{
  "n_layer": 12,
  "d_model": 160,
  "n_experts": 16,
  "experts_per_token": 1,
  "d_expert": 320,
  "d_shared_expert": 0,
  "activation": "geglu",
  "moe_layers": [0, 1, 2, 3, 4, 5, 6, 7, 8, 9, 10, 11],
  "router_score": "softmax",
  "normalize_top_k": false,
  "routed_scale": 7.29,
  "balance_loss": 0.00211,
  "balance_bias": false,
  "router_z_loss": 0.0001,
  "router_bias": true,
  "init_std_router": 0.0234,
  "lr_router": 0.000993,
  "n_head": 2,
  "n_kv_head": 1,
  "head_dim": 64,
  "vocab_size": 12219,
  "norm": "rmsnorm",
  "norm_place": "pre",
  "norm_eps": 1e-05,
  "positions": "rope",
  "rope_base": 10000.0,
  "rope_fraction": 1.0,
  "qk_norm": false,
  "attn_scale": 0.125,
  "tie_embeddings": true,
  "parallel_block": false,
  "init": "uniform",
  "init_std_qkv": 0.0372,
  "init_std_o": 0.0,
  "init_std_up": 0.0372,
  "init_std_down": 0.0,
  "optimizer": "muon_variant",
  "lr": 0.0125,
  "beta1": 0.9,
  "weight_decay": 0.012,
  "lr_head": 0.00791,
  "grad_clip": 2.0,
  "warmup_steps": 200,
  "schedule": "wsd",
  "decay_fraction": 0.9,
  "decay_shape": "linear",
  "final_lr_fraction": 0.0,
  "batch_tokens": 65536,
  "seq_len": 1024,
  "doc_mask": true,
  "train_tokens": 374900000,
  "steps": 5721,
  "dataset": "wikipedia_en"
}
Below are experts of layer 8 (counted from 0) of a mixture-of-experts language model. Rows are named router (the router's row for the expert), gate (a neuron's input weights, with its number), up (a neuron's input weights, with its number) and show model dimensions 0-79. Each number is 128 + 24 x the weight over its row's rms, rounded and kept within 0 to 255.
After each expert's rows: a language model's description of what the expert responds to. This comes from a sample of Wikipedia text that the model never trained on.

# expert 8
router [140 174 170 167 143 129 104 137 100 122 144 117 155 118 169 118 115 150  95  54  88 155 118  76 114 118  81 143 130 110 126 105 126 107 152 130 121 147 150 129 123 156 174 115 140 153 125 130 139 128  92 136 145 143 136 124 111 132 126 125 130 115  96 121 145 162 147  98 140 133 101 113  80  86 134 183 110 109 173 109]
gate0 [130 106 117 149 116 137 118 122 161 147 133 162 133 107 114  94 160 132 134 143  94 124 133 122 127 121  90  95 160  76 162  85 103 157 115 109 100 128 118 130 144 167 105 180 132 151 129 146 102  87  82 148  95 137 138 121 118  93  86 150 112 170 124 113 146 141 130 123 142 109 120 159 127 171 164 108 130 152 133 132]
up0 [ 70 110 144 111 136 131  92 152 110 144 126 154 138 100 103 103 101 163 108 147 123 148 138 155 121  62 108 132 118 107 109  84  79 129 113 111 147 134 120  93 131 112 131  88 157 128  96 129 125 177 100 138 106 118 152 139 144 110 118  91 131 104 133 133 100 130 125 124 112 102 105 145 119 121 157 103 139  88 143 136]
It responds to: Initial consonant pieces, names

# expert 4
router [150 139 114 120 105 115 108 122 133 159 149 131  80 137 171 135 138 148 101  66  72 155 110 116 117  99 140 113 135 101 168 111 108 161 116 136 166 138 136 106 133 137 107 143 140 168  93 102 150 144 111 132  98 119 129 110  95 147 137  76 115  94 113 115 144 126 126 113 116 101  99 140  75  92 106 137 107 121 121 136]
gate0 [101 134 169 146 122 113 115 104 128 111 164 156 127  98 124 119 189 167 105 117 152 127  92 150 109 121 158 141 116 131 106 110 167 156 144 153  95 146 156 129 133 139 108 138 153 142 124 138 127 149 158 121 169  65 113 105 134 147  96  96 150 129 110 148 156 128 186 152 122  96  88 138 126 101 126 137 130 121 120  93]
up0 [131 137 142 141 109  98 125 117 127 107 132 158 151 140  89 123 146 119 124 125 128 134 183 159 111 162 116 134 169 123  82 138 133 119 136 124 120 156 141 170 111  95 134 126 159  95 110 194 125 125 112 119 137 159 148 132  98 121 131 130 148 121 154  94 143 127 122 147 130 148 149 103 103 137 111 121 161  91 171 131]
It responds to: Spaces before numbers

# expert 13
router [108 147 123 134 117 189 128 142 111 119 154 149 141 145 134 160 102 151 104  82 131 147 132 132 127 192  98 126 106 115 163 139 128 118 110 177 174 180 122 182  84 134 137 137 109  80 159 115 143  96 153 122 146 140 100 124 130 136 143  96 126 123  88 118 137 143 161 167  96 150 104 150 112  99 109 170  86 136 130 124]
gate0 [110 228 146 140 146 120 153 167 119 118 133 133 122 126 138  92 118 170 134 132 149 144  99 134 124 119 121 126 120  96 147  97 100 102 128 123 154 130 191 122 106 141 145 143 104  99 120 113 159 111 142 149 136 142 138 124  94 147 126 131  92 118 100  55 140 149 112 149 115 138 121 136 146 142 140 156 104 111 129 176]
up0 [142 166 181 127 126 114 131 142 172  93  97 128 119 160 128 102 130 122 152 140 149 158  78 142 127 116 169 139 149  97 148 121 106  89 117 105 144 130 156 113  98 139 127  97  98 130 107 126  94 139 165 167 127 117 127 116 122 143 112 102 125 137  99  51 109 169 107 167 130 100 130 100 132 136 164 132  98 121 167 126]
It responds to: Digits in tables

# expert 9
router [103 118 140 174 110 169 131 115 125 158 114 133 116 133 154 136 145 146 135  68 116 181 109 127 140 127 130 110 137 136 160 128 102 142 135 171 159 160 104 163  74 156 151 110 134 110 121 119 174  89  78 121 127 135 102 126 105 100 120 136  98  74  90 110 122 131 144  99 128 114 109 131  69 106 116 172 109 115 145 123]
gate0 [133 124 114 140 154 151 161 120 160 175 110  91 143 138 176 123 181 160 128  68  80 145  92 108 131 146 161 119  78 128 104 115 131 121 132 114 132 130 152 121 121 116  99 112 117 134 136 168 149 148 121 123 155 116 107  98 164 191  91 154 149  96 117 145 141 134 104 157 124 135 110 126 120 156 133 185 101 149 163  94]
up0 [113 114 147 137 132 119  92 129 143 174 124 157 168 169 155 168 111 134 150 117 113 134 110 116 162 105 169 131 140 143 131 134 169  97 115 121 136 115 174 163 159 162 122 122 151  95 133 117 151 101 131 155 151 178 104 122 125 126 127 134 137 114 160 125 129  99 132 171  91 143  82 148 112 135 161 125 145 110 172 157]
It responds to: Foreign-name word pieces

# expert 2
router [ 98 136 115 133 114 191 121 151 110 109 161 153 147 146 139 159 111 144 100  86 129 147 139 132 126 187  93 123 102 120 164 138 132 126 106 176 171 172 123 178  84 143 144 137 119  84 158 111 130  95 144 134 137 136  98 122 129 140 143  98 131 117  95 113 136 136 157 168  96 134 106 140 115  97 120 180  80 143 119 112]
gate0 [141 130 138 183 108  95  90 138 119  96 157 172 112 157 172 148 165 142 109 182 117 150 152 119  93 147 110 120 163 167 142 153 131 122 142 148 142 133 170  98 118 141  86 147 113 181 151 121 139 148 103 173 126 157  98 134 105  72 113 119 156  85 120 129 113 137 121 105 103  97 141 133 133 100 150 152  85 178 141 146]
up0 [125 168 107 111 139  68 123 125 152 120 115 110 104 166 169 186 126 154 127 150 128 130 119  89 119 168 128 146 123 106 109 117 150 146 165 134 153 131 140 130 147 129 104 101 130 108 127 138 141 149 125 140 138 130 105 134 171 117 151 114 118 106 138 111 122  93 134 138 119 147 145 146  93 161 174 157 142 145  83 103]
It responds to: Noun heads before punctuation

# expert 10
router [ 82 132 134 132 126 116 154 175 111 121 149 147 135 151 112 177 177 132  76 119  92 172 115 101 156 106  83 115 106 130 143 156 131 110 131 142 177 104 117 151 104 161 154 129 118 110 145 112 163 117  96 135 143 164 126 159 122 120 146 135 126 104 113 100 128 121 159 122  58 141 125 141 119 118  85 134  79 120 170 118]
gate0 [170 111 169 121 132 103 150 107 126 139 163 128  90 158 125 174 130 162 149 148 130 130  99 144 150 105  93 172 146  75 162  93 124  98 141 143 126 157 131 113 111 133 129 115 153 136 122 135 123  98  83 158 136 121 110 110 116  74  99 163  72 118 132 151 124 119 146  95 102 128 115 106 122 115 119 113 102  61 158 116]
up0 [113 147 137 149 115 118 112 127 119 116 112 110 133 118 112 126 149 120 161  94 127 113 165 124 127 140 106  80 127 146  88 131 140 137 131  79 148 146 155 164 138 113 106 116 113 146 170 128 115 152 103 116  99 167 169 162 123 135 180  87 125 152 135  82 110  82 133 136 169 156 121 170 142 111 149 104 103 161 119 129]
It responds to: Sentence-ending punctuation

# expert 15
router [ 73 109 142 151 137 130 130 153  76 167 121 161 108 149 171 163 147 111  99 100 109 124  97 100  94 160 125 127 112 124 142 127 133 138  93 134 165 123 120 155 134 129 112 105 128 141 124 135 123 132 107 148 121 183 105 151 128 107 168  85 116 124  98 100 114 165 166 121 120 125 136 148 101 127 131 137 137 167 130 120]
gate0 [144  91 129 137 156 158 135 153 127 170  97  96  95 115  99 110 158 116  80 127 147 107 145 174 156 161  62  71 163  97 132 146 138 122 111 124 151 121 134 106  88 123 128 109 100 120 123 122 177 145 100 124 108 125 125 122 128  93 150 106 127 129 138  68 123 104 137  92 172 148 101 120  89  84 158 145 137 127 116 144]
up0 [116 172 106  83 139 141 102 139 103 124 121 152 146  98 146 118  95 141 139 105 137 150 112 104 142 161 194 145  97 123 115 136 108 121 134 145 106 115 154 118 138 149  88 134  93 144 172 150  98 142 128 134 132 159 149 137 128 146 118 126 144 117 126 191 137 151 126 149  81 109 141 135 184  95  70 133 129 121 154 111]
It responds to: Head nouns after determiners

# expert 14
router [111 141 129 127 112 192 139 158  99 112 162 147 143 143 128 157 115 162 101  83 129 140 126 130 133 200 104 126 108 110 163 139 118 128 117 179 185 162 106 183  87 138 119 133 105  84 154 100 141  98 144 128 140 152  97 116 141 140 149 105 122 115 111 106 132 143 158 145  87 148 101 135 103  81 115 164  97 141 132 121]
gate0 [133 139 117 139  99 109 101  83 131 132  91 142 128 119 125 115 139 179 133 141 124 127 123 116 144 110 119 146 123 161 127 136 127 137 131 163 143 120 103 161 104 125  97  95 108 115 142 125 133 123 124 115 141 159 122 136 112 159 127  97 145  97 141  93 139 154 177 117 108 114 115 120  67 140 115 103 131 174 182 120]
up0 [120 121 142 128  90 118 103  91 117 119 145 116 115 101 112 141 132  83 117 134 108 147 135 101 178 164 135 110 108 152 122 179 132 105 135 109 141 118 130  83 121 120 135  93 135 103 140  85 127 112 110 132 109  96 130 142 107  93 111  85 175 108 139 157 116 133 121 131 159 101 131 108  94 112 115 151 124 146 132 124]
It responds to: Personal surnames

# expert 1
router [ 84 159 128 144 121 173 120 133 119  94 158 151 137 142 160 168 107 131 111 118 125 183 140 117 113 191 116 114  95 139 160 148 118 102 107 160 170 190 106 137  91 160 128 143 102  85 144 106 156  82 140 139 139 156 104 162 137 140 155 118  90 120 100 106 166 130 164 155 116 133  97 149 111 103 114 141 105 133 108 146]
gate0 [166 122 119 127 155  61 159  82 130 143 126  83 111 162 136 172 177  62 145  79 149 138  87 109  78 148 142 153 124 121 145 161 122 112 125 136 135  86 136 120 111 101 111 147 126 134  95 136 121  98 111 157 128 157 152 158 115 171 148 142 115 148 145 101 141 132 139 110 121 147 100 123 142  70 147 152 122 143 157 131]
up0 [159 140 121  98 145 144  46 137 108 120 171 116 118 101 140 119 146 161 119 139 117 161 147 122 147 133 142 138 184 161 141 126 175 116 138 105 128 113 155 119 150 125 144 112 107 127 144 136 128 149 127 133 137  96 154 120 105 147 108 156 136  95  78 137 116 135 145  90 119 141 105 165 115 145 140 128 153 177 102 133]
It responds to: Function words, pronouns

# expert 3
router [130 157 123 105 147 154 147  91  92 126 144 153 114 146 151 118 133 107 119 105  53 142 122 132 120 163 149 130 130 100 124 138 109 120 145 121 128 141 125 130 129 155 172 140 140 149  88  91 132 115 129 142  95 172 114 125 105 117 183 123 108 129 110  70 156 177 125 142  97 127 112 147 134 139 153 131 104 128 174 113]
gate0 [146 148 161 100  94 124 134 122 152 104 103 116 149 132 162 151 145 105 149 106 100 117 135 119 105  75 106  91 160 166 109 124 105 160 128 120 114 130 153 148 127  93  96 149 154 126 145 151 150 110  85 132 164 129 102 113 132 134 126 136 113 154  87 119 100 111 138 131 153 140 101 117 134 128  94 152 158  92 132  75]
up0 [129 111 117 118 134 149 143 133 139 113 128 127 137 134 125 155 107 132 139 123 102 158 146 113 111  81 137 113 170 138  84 114 140 162 136 134 103 172 161  92 121 110 115 122 102 128 138  99 125 122 114 121 142 130 100  70 116 112 132 146 113 163  84 164 124 117 121  89 130 181 160 139 143 127 139 170 178 103 154  85]
It responds to: Table pipes, field labels

# expert 12
router [170 134 156 163 155 131 107 124 105 125 144 119 108  78 151 157 117 167 135  84  88 158  79 149 116 132 133 112 133 112 119  85 141 115  99 165 125 162 150 125  98 120 179  93 132 123  97  96 129 102  78 174 143 152 131 172 145 112 137  70 111 108 109 113 181 150 172 146 117 129 120 137 113  82 124 126 145 144 127 131]
gate0 [119 117 121 130 114 130  64 148 127 153 135 143 135 120 140 146 169 126 117 120  98 153  98  97 151 154 122 115 136 133 108  94 123 141 141 156 117 109 120 163 107  73 147  80  94 100 112 130 175 105 117 123 142 153  64 167 122 102 127  72  75 139 135 133 154 145 128 136 105  93  51 111 100 139 134  98 124 170 160 161]
up0 [148 140 166  98 110 117 130 130 127  95 141 138 133 174 142 120 127 112 148 149 120 121 141 134 132 124 139 128 150 152 148 134 138  87 126  79 126 123 166 113 112 152 115 153 145 102 153  69  95 154 150 150 134 112 195 129 109 108 143 137 153 137 132  98 109 162 146 106 183 166 191 117 114  92 129 159 102  97 139 102]
It responds to: Vowel pieces, prefixes

# expert 7
router [147 141 150 135 141 148 119 136 112 135 171 127 120 113 128  94  99 150 119 112 135 165  79  85 145 107 106  86 109 119 176 111  58 121 125 123 141 164 141 124  58 145 142 104 134 170 123 111 162 153 106 144 149 144 106 156 125 116 134 132 122 100 122 100 113 140 148 104  97  98  96 158  81 119  91 142 144 100 177 130]
gate0 [151 131 169 104 140 105 147  94 164 149 148 166 117 131 106 126  90 141 147 126 132 121 117 103 130 146 100 159 156 152 197 156 119 125 113 120 156  87 106 138  77 138 120  99 150 133 109 131 117  84 105 145 119 140 110 155 138  91 120 134 138  58 162  85 119 101 120 121 121 127 161 117 122 154  92 105 122 114 126 130]
up0 [126 147 109  81 117 115 124 158 152 117 119  94 106 160 128 114 116 104 176 152 127 103 129 127 121 138 124 152 129 110 126  99 147 161  99 114 102 143 113  95 139 164 110 143 146 126 119 176 123 135 150 129 124 121 122 168 159 144 159 143 144  85 139 132 149 148 176 104  92 141 172 115 117 110 122 121 107 138 128 122]
It responds to: Capitals, month names